{
  "n_layer": 9,
  "d_model": 192,
  "n_experts": 48,
  "experts_per_token": 2,
  "d_expert": 160,
  "d_shared_expert": 0,
  "activation": "squared_relu",
  "moe_layers": [0, 1, 2, 3, 4, 5, 6, 7, 8],
  "router_score": "softmax",
  "normalize_top_k": true,
  "routed_scale": 1.0,
  "balance_loss": 0.0121,
  "balance_bias": false,
  "router_cosine_scale": 20.0,
  "router_bias": true,
  "n_groups": 4,
  "groups_per_token": 1,
  "init_std_router": 0.0183,
  "lr_router": 0.000409,
  "n_head": 3,
  "n_kv_head": 3,
  "head_dim": 64,
  "vocab_size": 14946,
  "norm": "rmsnorm",
  "norm_place": "pre",
  "norm_eps": 1e-06,
  "positions": "rope",
  "rope_base": 10000.0,
  "rope_fraction": 1.0,
  "qk_norm": true,
  "attn_scale": 0.169,
  "tie_embeddings": false,
  "parallel_block": false,
  "extras": ["capped logits"],
  "init": "uniform",
  "init_std_qkv": 0.054,
  "init_std_o": 0.0,
  "init_std_up": 0.054,
  "init_std_down": 0.0,
  "optimizer": "soap_variant",
  "lr": 0.0046,
  "beta1": 0.95,
  "beta2": 0.99,
  "weight_decay": 0.06,
  "lr_head": 0.007,
  "warmup_steps": 54,
  "schedule": "cos",
  "final_lr_fraction": 0.0,
  "batch_tokens": 131072,
  "seq_len": 1024,
  "doc_mask": true,
  "train_tokens": 748700000,
  "steps": 5713,
  "dataset": "wikipedia_en"
}
Below are experts of layer 6 (counted from 0) of a mixture-of-experts language model. Rows are named router (the router's row for the expert), up (a neuron's input weights, with its number) and show model dimensions 96-191. Each number is 128 + 24 x the weight over its row's rms, rounded and kept within 0 to 255. Numbers have three digits each.
Before each expert's rows: a language model's description of what the expert responds to. This comes from a sample of Wikipedia text that the model never trained on.

# expert 23
It responds to: Word pieces inside non-English names, often accented letters, in sports rosters and tables, such as Jes-ú-s, Seiich-iro, Mao Z-ed-ong.
router:130129137086132093120150167140133133137143142144103114111116177113145130155116143112113125118124147121126149111105131169140127139132109122129136127114125116193136117189138133123120105143128111123148142105128135150165115141114143136119103138134077091112087125115152130144120125119117145123
up0:120113094134136130121157146106170114138136188121120146135120122086121136189117114130133159149119113101109147137120116122125130136111134143113154106138120112145105142137179122130093110108132140091146121136163142143132121117168129193056095091146128130113133126090110107143152137108106200126
up1:098096138134132112113187172130114124114128107153136130106158137105069134131131119138119114124162125073114147121094094128139155154085111125123127145119124165167144106125124154091111124129101135160125115121105129119157090134145093145138120070136159139152084150196148131162132158137087150115
up2:138142125138086135113173089163166151140157129123129127116117130133148116137128142109155129145110162184136108139156118174129129124134115086126143157133149139125095125106098144119210145133156146152140150113129150121096086080105108121149136103178127154110098176132136099167149100141097162161
up3:145107094072105159125187141116086121107170128088096102083149115148125146129107123118122172121128113132106203163123118116151144130133182115140124125170103101109107148147109148133127138123119122108140102126151133121104125113143151110144111151154161153127140107153140148101113160139088140155
up4:119124108127125114104120127097123132143128133169167171104113139141081146131126133163140114148127123131135142148114144118158156146100102102161162155154143113122108130109126136145138119117130133129096146082141137142132155148163169134109118123121154147125098078183174144078126150089090100110
up5:110112129140095152089113116094190136146138139113134087088115165106146157114136175126102057129108103187128115171104121139149132113113120128125105131091155123130156184099136135146165119158145168172086179126121113117134121167160111113130116094126092132110126143145168110127126124125165141129
up6:121085125114118152079116138152132077156138112143086100136124115123109103170116084137166161097120103102124154156126118125111150132118139123128156125162150154123147088140134172117130123117166144136109090127129148134150092124127204122138131083134140103148147163109143094099192162128175106094
up7:074190169104175107147136103076103144158106115150186116143129132098130124115194157159125118107162157165117118155137109111152119140121107130129123099134136113127087134108111146165107121089095136142131124114122139135136199132190154103133128160108138121107120119144153126135105139119134122157
up8:118061106138107102144103149134145115103153126090119088151141140185077082104154107116148156129157096116122139146154102149151156159163142129129123157133106113109126126166127121106126106131119137140120145174144152142145135084120157108135101120119113111111114115140157070155134125146162113119
up9:123120120117146095140110113170134145175142110118100142114106169120097110134139101119139108119161154131174115125148103137087130138151161137128112117129186131161056129130129127162157150114168113127113087153145134143140150107130135094118111140094157137114137127145126103169131150133100168137
up10:166111115149138155125126145063119104105133109137153146188160139108101131093154135133127098105123133141109072144091096195110141133145153089108148120135066141136129096116111150124095141131106092118164112137146114185150132116113185123117152115145159098129092124129121141144133170095180108120
up11:112132123132144117174156099126169146149144142170138133123107075137105127111121169181118108133130137129112135170114155126138130147173112122143089136133091115122118145088079109147107097143107146153147146139123117116101135116099133177155135113106117158130094112158150154156135117112150140101
up12:107141174110155136123123094116103126147123128110108146131143130104175127116079106163099130120123129149130144133139147178101137129092141090097147138127126129154184146128122114090098122119159129103113101120109144148181127152183160143140134107139107114108130115103136152116128121114105149140
up13:130116128156156130139135118135124098086151142126111101160128135141143096118113098198143066100118111113120111149108073150162112108087091102088127142105142170131139139102121124084152133131126123136088139135153141155139137124102102074141107129124121146138110150109161136138149180143132094103
up14:114143128140103129134096147110138121133168125120082138091105097088137124147103112124119148160167126127117160154157142188112093189159138082149133148110124139140137120145096115111108117113136174106109140141140116110108110121134139140137148137101142101172147145120196173086148120100104107135
up15:117119115095125190096151126143128116149127111124097137161180140155126127138144171127146180110151117116112119117104142147140124168145114140062149130090104117110113100150109133147142112130122124120128123149142131157207135131137190159108084111159129101119129126140129101142104107135046145118
up16:141093152136159151153151118115150095147157165118143127150134110092121110125147166160112135097108110105139127129157163125142112117146154136140166123114117182105174126097096174136095098155143118145129139116201145133128114106127140179119120122119104139124069152138139164121124145123149072129
up17:169131107120163083144142123108165121161130113172119138153129157140103129106153163071091129133144110115130104092119147095148086138112168116138135102121132140138139095112138114115127156096155116148101135127122157114136162147124111137153166145063126116067134145142165118126104106150172115145
up18:142124172099144135134174161128184089142158132139112120107129125125093166162118106131138142142104138135138159135175146125109138126127115170164152139124122158160131106108167101141130128163150120107128140164125104096101116136152174123132143123131126101150110134134172094126153186123141131125
up19:147150097165131180134112137122090100120107152107141113154115138165067129084129141146121122148142091142153131118171112163129151135149094093136127117105142146112136132178163141145163146103116162176135115109123107138147123163201081126129103131118115124154144082127153131151112117104132125121
up20:106126124150123100123138157117140092111147144127126087116163135108120141133078119143124173140118104118131123111124110122133100147143151127141110118071124103158107163093161133152051135071096152115115143140065141145145091127140097096115147157148106159147139121088103118124089134113142171096
up21:096119121136118115135134127108103119123103119155092133121142135121138156142127122133094151097133119120131150142146143105096138134113136129133117138117133116158116106077098108162105129125156117122152131076119078136097103202142166071131120119065133150137108145116112125128118155153084106119
up22:123118134117146144117094119124120133099161138145092129153147154211125143147116154102129134139147145165089155123099144133121117087133117086135201134101097101116113157079125137124136105136121167126142143129091140160118130181151135181110164139128137128098119105102092133067128088131150135120
up23:122168114085119127115139108131111118116154169163129192123104140131094167156074128121101171096155146141118136155191120163134106159174111092105136153143163114133141133112110102149134124122164088154128160108150130133137155135115078148131131145124125105144142162105161109139123108088116123140
up24:142150150088135128174126137153126085141107148118136171136114110118174128134154142092153101118164134140104149103148102091123129153153122114166123122133121151143134099116092109144095135155148109152062112153119131099128133140156123085118133138103078104113074083131153131177109140108112049115
up25:119154115102147137108112172154116072106113138125127124103129112128149152121195174153128154080159142089122133134099118185132127139135128112150123191114117147149121110108147136120133128148091129127131107125170126118110155126165126136146104164096152136167104122135102119141158154102130160129
up26:139100125156114124128100132093123115147184119124127133110105138166115133144130148063104162097165126167125135116147135173136115130125114120149166111150176121146149104156121125101129097121135129135113132136122144192133165141140176109150168114169136143161116130135113122140137143154074093127
up27:136120144104107108194108106101154101176099135152148129098188108130135140144144133089114168098138125154104135192111118130141156134127115156084161115099098091144116127107169151140107175153103121114102114122169140128143144138126173162171119100129155138110167111107123132144131116120122137120
up28:112123107111104157132116163135126071120116138151126069111149146132132136105087152132135124091166127111089123099101106150166117155159136139124135118096138114109143111122132131175098137151129109139130147163105127137152089108151118168156114149167074173131129145130156128144113128091106140169
up29:077121125199116116111136118104162141086122142068179121158109145126110129138131127148094157122182119097150072147130096159097124164141103076090147113077156104123127175131142139112101112094126149149120155157106117171131100103127094152124135121149140129119112132159141082154166149136103129120
up30:145149131094148076128085096125166106118129126105107126091092129148090146127101118151165147135118068172164160150162163160141124130141096104119142127140099133145108126134175118145128118187119106142139100146141158146144139146152144126104159093133076112113166130096149107154096100117154138113
up31:101127093108121105110115180116116095105134115139158154129131132122137123147144084164122165132154098130141125158114115151150153101093139120153145090146149122079127153112127113127116130083123116192135110186140137108095088139120108136162193123114144137093108121140165144149135133135113109110
up32:150115109104120141134114105144126142192121104088123138088093128110169120097105155134135139099127092130122087106140153138121133175133152128160112084141124110105124164127124104129160135114127101136099135146087113112120115137131109069112141179116112146113119128104156139150108161136154109155
up33:137148158154150119117122153113167074143178147147136128100143146089138137193141134088127142139144094105124119109164142151155116161118120099160159128122095094129127170135115092134114112137149130136127147131112138093116113120115145164127133115115103115133107169131154097116117129108153129126
up34:135115118117147090149152119116122137144159144121122131101149104142150172114131122163123138099136112142119103116149137098134143181133151122108102157096110103150143081078127083132087148112148090131123123153147188113144146103137128103106182122132141147135094148116112138107126136150090126112
up35:110175112166119114132099126106127086178142113156129118091102118121099123137101121084152109151151100121138139147146066098152091083141155195113141122107142120125154130157125134151110179149123096118117182132098114137129128151142100157153147133113140096136123123116166135144136146096118131096
up36:119136111106097134158147112139151111158105123101106084121145154176134094142178079114156150168133120120135132118114131092136132138108147152139174171096122174109145070106174113131119116109144144143092152137090130136104099099147155138153099126154100146168123097114150126130119147138131120137
up37:143109069070107143117175157166116117122156157122104112152141102090076148110127138142155112148139118172171178115108069139127134121101130101157152099108164135149112127111110110115111138153115083133136153156125153089082093073158108151135116135090099140123114156118118140142138113101122102139
up38:110105162133135125139141134109127121134113106110131158112142082103102165124137156082119144125139087145091116161135127126123121063156129124101124126114161151132161119095167138158107150127152117130125135105113140100178103125089112159160160102132122133135151101118114129129142135112153150128
up39:137122123120125081118085102103137136127156157132136142137129138072111173163147170119089128124105101107121145111116154142083132090102138153151097101105096057100159104110139135122125159151098156154134105097168097112124139137184130165161099102156122146112095151120129102182115106148149189121
up40:168091127138118130175118136119135151128126146128143134144113109122151165169099139085096110170141103094103130182102120173134137132150145134161125167110084117094172131146115178150104126096153133124130177145119121138115118128141115104134138126116090121091158181149126106133074156116122082104
up41:106124167111123099127130147109163116135134108132094142114086107126145124119112131152115140108127158104134103166102104134130085139177088121155187147122140126140135160140094126100160115096126128127137145116149085127094121171093128142149128141113094096165112099116129136146148159143158150101
up42:125138085105128088152093148095108067116187103099157145127130142111127152186109143133109164150143145128145174154138142167125104124111154117142141165188131153143099087103136122128089122125141127102152094138163116158120186131138162136125115115152125070130121167133123097184101112096098109144
up43:102124120088089129128109162117113148146132084144097107103126127152128132111147107144108150128090106133130152138106132135147099161156113134089136115142095098147116150153106158145152134074104147098118129162153118112147138148130135136143153111125111141092152129122138106135138115149118157108

# expert 14
It responds to: Determiners, quantifiers and prepositions with the in running prose, such as any, some, with the, due to the; census phrase of any race.
router:142126100090135120146139160127127149106125126156136155121132139131140140117108144145106131101132108124188139125111151131126137108122120144141127108142143141116145103137144138112118141132131148056149142110138125114146107124158129130131107137144127118121071139126131127142149122132103081128
up0:128133118132122136096162112113144125127167158130112117169129154055131153192127115097136152119129109147110136134114088094130104115123116122119136131148120140174151165161137106149115146139164135088119130130146135159082089101145122149114132147114104150134154138135142148158168124114135146150
up1:103117149127129141119143168113109126128139133151144154109139073112093115185154111122096103138142127119118128097135085150094164130102102176091115136123149180160145125123112129101138152124093106171106135119159123116148144133172105132105152122114149128168139125157144124148125161140130163098
up2:130130120163133151106143092153170152140170125123119124108075134145160101143102102084147130111111125194124126138141119155132132102146127115094113154116160142158106128113092140122176147141167136147124153124098165096103118123113064124119117095147144175136079137143114120153135117155108135152
up3:130150104071153132130165170130122118103138121094078107104126104156102136120085152144174133139136129126116156098133094139162146115119149114136122133172136089125091125179151125153130159111113174120186131115146143105139095144108127111149076142129156118101105115110161152150123154123101150139
up4:115114142136132114123138095145131106169142147165141173133141082147103155157133147167158148145131157098125139130130126139143151141086119131140150138134131123101098153098130159130124137131137127115096157091094175127121126131126110120129137166099141152123108096117155160055112146095133072142
up5:125121166105102121093135095084180130133131150144133097083080156130134126128135172101143099134093086181128125178146120151162145125114107135105112085115119110145177187107142158160139107145123155187117175091150098087127113157125098145153128086142108121155096158155157122081120112114140152131
up6:145103136131107156089131127157143087124118105136089115152131092105111109149133091171137160124101125093116133158147113145130154108129140146131148126144108178113100082119155154136129138143125151132112112142104141144115130122103155137151103085130137118137177128135101156094165171089144143140
up7:079172134108208123155098116101118088129096112137149134107160110132076121085147143163172111127140140151133146161124117115143069155130128136126138117137153088132111119148129118159122129126122164159119125144097114146152157149159137097118159151109149119135160146115148090113094129120117158119
up8:143104141101084062138111143154165129107133121104157126127139152151105101109125129131093172150138099141113146121145091142174172134162159134117114156144094140115131138170088135112117110149135149160145117172145174162150111117106134118107122125114129168132116097136129110159130153127144115110
up9:130141127128158098136102120112110160143144104091133134152096147145120129162119157100113149124177130118137130118099114134121129110137167148117159112133174144143081118126096119158149168104150106135114088115145133116151142153136117122132110116108153139114156145127119115160169113091123128140
up10:154160123104169099118168115093117114102141131155164124152145134130124134068125174150124089117069142115083128108106076201157098111122152130099168136134145130140113083162097132123116130112132117115130124130135141162140125122128104137079108103122183082141106117115132123113150169079167109147
up11:105161139127113107154110104123134128099140134137119153142131069111097160134130145165115098143128134130109140150157123140149097127136089098145114129105094081098122134089049103158118115164131156148115143131125125155140158093124122167164094107090148138128133077139145150159153157149152092108
up12:101144101090148144118129115157118113121120110132138158109130101141159130139133143114105126129146152143126141112145161140106123107077152095116136118093102135112160135127086125146098096051171126103141137142124092154170154132200175127124133134133120113123137145105165138090138111139110143142
up13:106109136128145158159126115141122081077161122146102106122137164136156081105131132156149112143143131100148132146119104145124150087055151111104097111139164173175103148072132125122128163089120106140077153148176149111144139130125109136131096128121125149119137151137159142147171176135144109127
up14:135119132118123129143078126107135127135136175101124134113090093104156126161090106147134111157146144131134144149161126190118100165132151098123139132135120110136186124164108115113113127127158156153090149143128156091163112124157156163160145142115151136147146126119191130115130136145174088138
up15:102085128113121171106157120123118153145155132134111144182150121157099131152127155135133161112132124134136132131114160142113114109129145124083126158107124096074128077130102154141129151119131130117179159124123154179205153148156170128108145080144162086108150136143118117132121093147090158130
up16:150091176155104144182189163130171089158153167114134149146109085119155131112133174147119120126107114101118120143144133159152148122119105140136137123150129119147164144150093144141078125162162133121106140141175114106086127091126124152113118126139108131105098166097093117115134114128145089099
up17:164129103146129096132161102124161127135141113118120140149096157147093149143143104104089129130134089119149083140145146081173116106134132139103139103142133162141155090115133121156104126086143131116108120095134151118150163147107108078131147147082133121119146126137162102095096133159162141148
up18:110139152163114155165186155124138102160149115143108106148122156115130159111146072154121124114117110102191167107146114106091145109115127150152149147114138170149099125110146099137113145145126107076113108147124088055112117102135145097129121132138110121172138135132147094102114157127117096136
up19:137118139168168163141163133119076103074125139123120137146141124161096134106148139151129113125120093128110116120184154142140108161088124099116148134091168128116141120131123165128137151075135110154169133110162122144116108164148125146111138088107127118177115131128149115140086127141165098115
up20:129135115140135132151138121120114095111149165129121113116125148141139138168110100144130163181132113111166095127085139153110096110118160147101109135079130109183151111117179140145082138110109163116079135127103110138130122148147144114139138118152095150147155138127131126174119125131136153082
up21:096121091064137134094131117159078137152108090085114114100144138131134130146106129151125104119126125155148143141160142158134108139133103131178137090101126138141132128089121105144137113136143143124162146111116122137116111149122116106121109140087123136178108133117098148111115144168114143125
up22:121100102144146153111112106141138140102129157138098124100126149165158106158163101130136157143151144164132124090108121136143112068137130090139163140121129123134151157116141150149137069117134130113131139132098166127148137169160157109122152116177102141112139096140122129081136093128111157128
up23:140127147090114128164167124136133144136155120120156152086113137150123140149081101118137142147155137129136108159208101142132138131163151134112125162113142138129133146147125110116118099147184097153150160136140128148125101082092094147162164164176160133133159153121141134122106148076086125156
up24:181142157093136117141127103165102105103146111134157168146113125123126167157151152082152132119115085141107171092142125092145109121128098128127104149102130123165117085122138138135094130131146140138090137137139154121116122113161113090106155131113101174128094120132177145114108122105119090123
up25:107108127123166139105165140154113080097110161072160120133107163135157130101141159121134140079147138110135143138125103185136161129119124093147138138099103147161135104134127108104114132147082104124136127120131121095185160154152103167108123155114152103183108119172078105147133153126122149137
up26:149129109126100120136132141137147123147161141118129148114083147118136120128114153112102150121176149169133114109126131157138116121146131105158131177158137132131177085156098132111124128138135104126140076134079155166131128128151163120136138129155138123123123113186113126104148132142142091125
up27:124138166114111145195088112121139098183110104145122123102167117091101130133160139083113156116115120148125163196140113143154158126124124121076162096119081102131131129112149114126116148136140109114127086133145143137167151135158119169172136097157138100136158095116108126111115136062106135114
up28:137133128091111174111113118174125104135139130126125063098144154106128106108096146114157123070157125095109144095129099149169113151148115143134137099114132111092140088140104123147100136163156090115120124128116136129132115089127104149162124174161121169099136104115152115137114122109086120138
up29:092104100128112105153138119105130173064163112097169145152136147131128105121127161136083127122174124115161071136155113125127105142169124124117164126086167117110114135099124123124078127077118116141133161136095130139161148133123111177130111094117161092135128185177138107128119158121150102117
up30:140108097097195116141120076139154087137098118063107151121095126144103156116092127115165095109126085166114100129152090138157119102122085111133150136144117112146089140125163154177116117146123125122118125163113159165149155146135148129126170104115118122098157137096148099169095110114139107122
up31:107124096097109097103109191123121113123120130102177134129144111111130123151144102140121168139156110110115181128104136152161170080102123088136164099146152114080150139110133114093094159125102124166146112159127137059100117149149132129151160118121134165108081104154151162121117108111138111106
up32:109092125107119129126145105120113149157116124126105122118126110111134125147100162140132128129117107153157082093136118143098115163087126104123131082119148090122138136149162097087138106084164119143154129140117115107074123111145108099110154148109132143115090142108122118147130155129108113104
up33:134111147135148126134133127136165079136152130131104117134192123119146095151149128086125151109151112133130118103090130164140178169122110127145147155135094117108145122136112097145114120133149152119151121130118175089141107137106159135087120130109130142150117200083112145131121139140119112133
up34:137081100151153158119111100124088119145150162125121139122165128138127181099149116181131173130107111138144114135142141121140164186115162134131151145094125109159121085074102117167112134121130096140127135113145138109153120128180111095123160104147152094139092146107112127128121098126099119156
up35:099168110173097133159115121122136089171169136152117108063117113127090093151095111120125130155131117142148142126120095119160104117114183158115119120081161127133126120115087113101103150146149100117152147138121120120135131165120111157137144124137118132129099118067146132119144137158107107106
up36:164136130099140154164154099115131085130116102135131109164107151150129108118148070126145154135095089119133138139159169105095133090144146164163155157142139136127126086105154109070127119104135129146095110129101122159154125088126126162131110098149108156169097116104123116105146153119156132124
up37:126109117105128101146139141139095133143169117131135121158102092053091164134124164152149152137106105125164177140121120094122146128116143111134151111154144138189124159106104128148131148149127104110164136141141144087089094095142123142116127135116137156154126141150137124107102119108105093099
up38:126101141127136107125147137144098150155109151110121121101141105121103164127141159140102137106153129170124162152155101112138130070192100155092121111115164144133172099109178142115130164128143145138163113095099104078162122137103130169150158118109142123130155110115110093143174124117154166117
up39:132136109124166118133101126137135102097158152119121119141153133121104142122122154108102131152122068106107149126147122154123113100108185125131055100129090149111155155129136127085154163129163144070089091090165101126107117129154130156132130091141137130146092156159096092145120105119169158086
up40:141112156125105146183152137121123142114134179138142121154127106119182148121092134120128125129128102124101171181116111151184130116105121100110134166121092103091131141193162155174149129117125121144140134151127145159125114134146104080114132165125110142118092167150113107142071146128148090096
up41:092146175152102142132160166099126123158188104136123163155097157116170158140116142130110136125132165113096105144119107125109113123150063146130180115150091145112102120157116127086168151099109139100111115100127106116104118161124122147170108146108103109144137093116125131074185145157175146136
up42:139125109101102113127104124116139101109165105125095103157128135092120145139108153079124164115128177167169123131152140126108083124151147113187117097159129188182131085122151101115090104126122110110123111130159133134088150135141134126138182155142130103142121153103138113154136117105145154131
up43:083132147086142142152131120112102121145121068129111106128145123106108158158111101152127149072123109146149130115126166129174108122145109139108119114129103131110115114125117112177106134139122155116118139120152147139160105145116126163127175118106080129065150135137148095157100160094123149138

# expert 20
It responds to: Ordinals like First, Second, Third, reason words because and due, digits in election tables, and word-middle pieces like fri-ed, rem-embered.
router:117130153147139088116139130145126135137091094098145132074132130113150133150111124129127136083118155138126143065146188142089123138091159127106137117117122131139132124133125147126101118125122094108133122132144162125163127142116125141114109122158117068100128093123087113141149097148108053141
up0:125155110168098109144170104089162113130111179099102093137133136105126119188128117128124121105166100126108163156137102130099124119127123127125149114148110142160169148141141126160115141141144175098107141152179108124142101092174137141104107128105093124098136125114108112148175138121113167138
up1:103110162121152113122176169117119141122133134148148106136147092135063119140159147135121080146103103105086137116119131127133141139103107136132135165142134189153143092149106122110119172114098156203108123115101099102169128126143112123144152120140142132145092127165118084138117147136126169106
up2:103104116132111126098129100170162191142132137123130114103102152125134121137119115081158135114143129167121142148129144140132113119111121119124138125140140142117109135087129144124184132134163124169126152111086143128108119092098081139117116107134141148129094148127138093133140124166119125164
up3:100132102065129119131142136115109097101146089127112101095155127156080148112138125121105113117117144132133137114132169150148152109148152094125141146153108088102102151134128153145112138109106150144151108165127185126110142146141105144140122114130153138108149104128143165133153138153071128108
up4:116123144122148115118140104137121090144139131180152179114142096128117155150119112178127123157138118121107137142089113145127145119120111089147141152159140124098132159097117147153139126094144150132078164111109116146112120143139134147101136165074132145124136093108149120062106108087139093101
up5:097107110098093134084148121071176132154149113152151135083125140125165145131101176133111122124103139136103123130160119151140156096123136130096119100100113104165138172112093154121132089192152157139068132121135142115098133161126175132135148065136119118141102135117128100125161099101138127096
up6:144088154114101169091157142159160115096148105144075115179102127105100121176114104153131164120129111116126139105139122142138150168130154124121173095154139158092138069118131160130099117103151126128115082141130141104148094128105175138144092072134114120137153128120141136095154156151134116123
up7:079169156104175116141109089100123096131121112143162143124154091104135108083199149191116103115151114148142131141147094096161093132133100095134121117111119126154105143116120138140151133121132113127107138159104106148145177139154157118134170152096135124118129157128162101130087107114125124118
up8:138117135136097070140108097140136150091108093110146109125124158173062115106136144126091135145155108147126137146158091138143144140134163144122128154149117117096149131148122125113109120166110117132119153183157151138146132077115162106112130102107108110137107086133135091158137154142172140119
up9:132151157139163115113106116126147137135118107125149137131121168144130133168130142118130115126186181145124115120155096136135132098168161130113123087172164121111090112125130135156124151104150124109092094131125131151123137134133139105121117162124142171133151121146146105178185115126140129151
up10:162136112145152128126136127097136120115120139144137134177114130115117134078108141141111097142105144116097123118120115174129125126128178131102162135117116124155109109127097193147137134115143092139171099140170109172183135149144134116078117128095158091102091102161120113113125105109174097157
up11:105128140125120109185107088139112134115149134106135104133101074108104173107131173147087099142119123113113159134134120122137116113111111110165134149102134083103122147107080106129154107171117136161100110123143134110142099100117147156154110104115147163100125127167142114178134131104123112130
up12:087122133072139138140116114145121072110145114100148131144164131128140129159089155138132121125148112165115163112140159149118109132109124077098135121116110141099175177123102127092085140113154130106116139134126119169143166165154165116118138113132128104089144133079162130125161144123098147108
up13:127117128136124125107112097139152107085114119123109107138133139164134122084121106185151092127110121109126134137141105147128129127092099094124120108113114190143148148120115114097178146117116127119106187138164155141147145085138087099130091127131099130136120142144150144156146190183129118082
up14:132104167128115137136095139094149151129172147122111154113103092097127107141094093134123140165162140117127140138161131155120138193150147101127147128140141121145163136140094083123103138134167145103110124126128156110128100107128144151169141165132147134135128161128179138089137154141165101101
up15:136117125111132174109149109124162141149114115119099149140133104188119176127090135141152135113148116113134133170074126138166107120130137128068120169090124123108137060155096118132137147120143151138153139153128153181191163177137161144095106112132168103126177135119103112160106133141082148121
up16:126078147136131157140190169070149132192159113129145112141095082136101155115155126133115152092124123125112102150135176147138120144129154120147132182146129142102155160108099161154110113171137132133141149122197110150131058125103106181129121094147118142130115179131124119136150137108152119097
up17:141130098102165103150134087126151119116148080107151120158134125135110100128157116103104107116124108134095106140132168089132109123109161134124158094128128113119155077111117087128118140044146086121108116132115146106116146145127127088133153152088127115088129129140171109106112097184175100146
up18:133162153113161123164180134113120079147149149137126101132099153132154133109130078149116135133126109120144137110137123124134142147122129165123132118110119147162109113145133052147159149109126137093123133119158116071111115121161145114143133139132133119168130138162146120117128178107130120130
up19:172116111120122160146109127096101115100149140107132116120132120177094143081096133177114105125154108089110130083158149142105131137143114088165128107134143143111120075110149137121175151116119123141133142100142143146118113173157091134130120101103127115172135122137157132123110138143095099138
up20:127133142159167116151121154105119055111155122117151103117136118122144140154092104160129167131130108105148119108126116117133086164137175123130117131110133131144121149123161128152075134102102137096087125111066140161144129140127126135128095154108106133158131140116125126112112090154148157109
up21:108105078120138144094140106154121129158126105108117118107141137145114129129107147153112150102138114099146145117175150116101090151132168132140136123102106130128112084074119130115140127140146096143124163109098103132127152178130147096106117114100124161154141161084113130101135151136137138144
up22:127157126119150132112120122125142112143126168094089119135106125170126139117119161150131141119171156140128193092113126133120107123140128121144149138148108119134172144113128103134123110133164123112108098135087174119140147183165150123115171116126114135089102117127082123082164113153153125128
up23:134146123118114144176151138136132122116176127120142168115087126130125144128071129137100125163136145176091123145158100152128115143143129127119153164096162106154148102127135099128114103111167087128122145144147138136178135115157067135129153153151135126158128153125169133131124118098122150122
up24:150133148133132117118128107147098085116098105125138144125120133099136135178127148137135122118157116172109149087130128112126121119125116122121108166101138128133122089122112116138075129123155108142080152148142100134134125137143142093124157098123071134127064127099173143135095091116164108141
up25:160130110102154167103138153128135087110108149123125148157133122102156146111146164150156148061156127101119134138142119204131159138149114114157117171088093144137132121128133103096136121150097113113136081142133170140110161127124148138134127136123110134169120061119115095177123143125115141130
up26:131120137110122100122135120083134096132177121134123144156094158119151126158118120095102169117156148152123113117135123166121122150134120125150157137146161134129143110135136130133111115083127122147135116142084160139138123118140196117164147146157110110124105107166138117145170156148067091124
up27:142113171108120132170101122087136102191121122136168120135181095112114143138152118088132142140133135156103149193138120147156151115108101153112140107122110107118134146098165140127091191130147097111125106143184129124147118124125180135173110112134101124078138135107110119143135097132128139128
up28:104150157102116144131118136157152085129124138150079079132151138129135130076114134110125096064158124098126143101131105170168123172154124130103158127095133146087151106106142157163118124142140125126127136135125107152117085117150132165151121157145163164110126125103154123137105149079097107174
up29:092091117163143127132144118122145167108142143101190172149129162121137120104150132121120125149142127116136074107143088118141164179151126121109167083075113111085143139120120122123075137105155113151110096113111145177138112085116113156139155108134131117107148158158143117128150153147156120152
up30:147110123081173078143135087131147110136095126094118169090131143158093155124115135137139145116121072160152128147152119145164129099123108129118118129162118102136127122122143141153115117172139119116137095161109115153148184163124159121117164074128099120094168142115167100159109109096137125130
up31:111122076104107112138134177114104102118101115120160171128132124116156130137130113129121144111131092132147156103124110151135150098137125088123161085127138145127138127112139104087112145117104105184149110171125161072135098157158135148185169113121112132075105123189183114135097111100159103107
up32:088090128132152145115143117156094153170130098121116113110088089142145093148124149148149128121149117120131132124164130171127126167116143115149144074135162106122128170147135103085134117078149126127129141144126158111104101144150109099111132185105143177141134114136137113139116180128137100142
up33:153136151156138137115128119151141066147137152109096132120167115129157112158150140110131197112158136102114109108117153129133113116115101100129182139125127153125149153171145116132128106124134123123150127128149130100134120155132149138108106140096084092163129174142094124154105127141079135140
up34:121114127122142112122127096135102141145153125174127142095140111141127174081119154185129147105112108127120114143139111125127135150133157135143104123117116099145104101093067078148100153106137115142094145153144145114158097102160132102099174104122105123125063154093096143112133106132115128084
up35:106174076180132133145145153122098098153183090113097119078081080139126111187121084115139138134139124133135138151144096114141109101117175178100128131103131172152138137115126122104137182136136110118165159153094144105099129129139100127114129140115130099164116111107162125094145138130106135101
up36:115147120074100143164134128123146122107087106098121112129124151158126097155153082137177146153139090138119120112131124133115111114144130126129140131101118140094120122137150109118132134094127114154143105143094140130092123135161125170125093139166133144175071092113149101126118164136081094108
up37:104098075098137136087161155147128097123198104118122144136108098111091158121102154138179121127116098142147160138116102143104125137111151115172136120115161153186120119102127126132166165156110091167142123131128133123109122097130123153136114133111131124134111170119135121112110100106114077123
up38:118091116109150139151120128142121161118103081106120142113141052105113159135157164118115154093126088135084134165180133129156132086137106128119148086116148173124140112101141132153141154151126127139142157163106124133155095123106113151152143117141120134118159082105135114138156121139134123139
up39:147130154139132115124120105132143133122164130117137146143162129078137144149146132141095126072097093093125135124137115148102152083116166136132088134090110068114147140123154172107150165159134140110083101101164113099086104092144140163135117120137101121122097145109121100164144133127146190095
up40:147095117136079140172133109120096112123124167118145135139092113106157120144115101096124131144160143115099158145135135149146098106121108101149147142102085119094153147142114165160108136129177125099127135143133143147137120142149094095109105137104129133100111134126125124125066126118147071123
up41:089108133097125103164140128133144110115128104110120169137108081132186123131128144159130150142173178123121119151142103095145127160164122137141189142146099171080134175145103127123146131097093148110146128095119105140079103170093135121147121176116122085157128091145133142109177095163158112122
up42:125117135095096097139131134102154117072162123127145111152165126100101131164115144164151159153132166148132162136150138153122125123096149130156129142137140167118076109103113105103101113152120100117158108183141130148104161142132159149110146151156134096135126144131089116180105113108109123165
up43:119132117097138116121112143115091146119081110146130133097144124126126159118110108141130139124101124154126132095110177148158132129149072134097154112132084105088120110136137140148119095103146152090088144138169137176145149141078119125122150114110080114117155135154131108131115135112113141138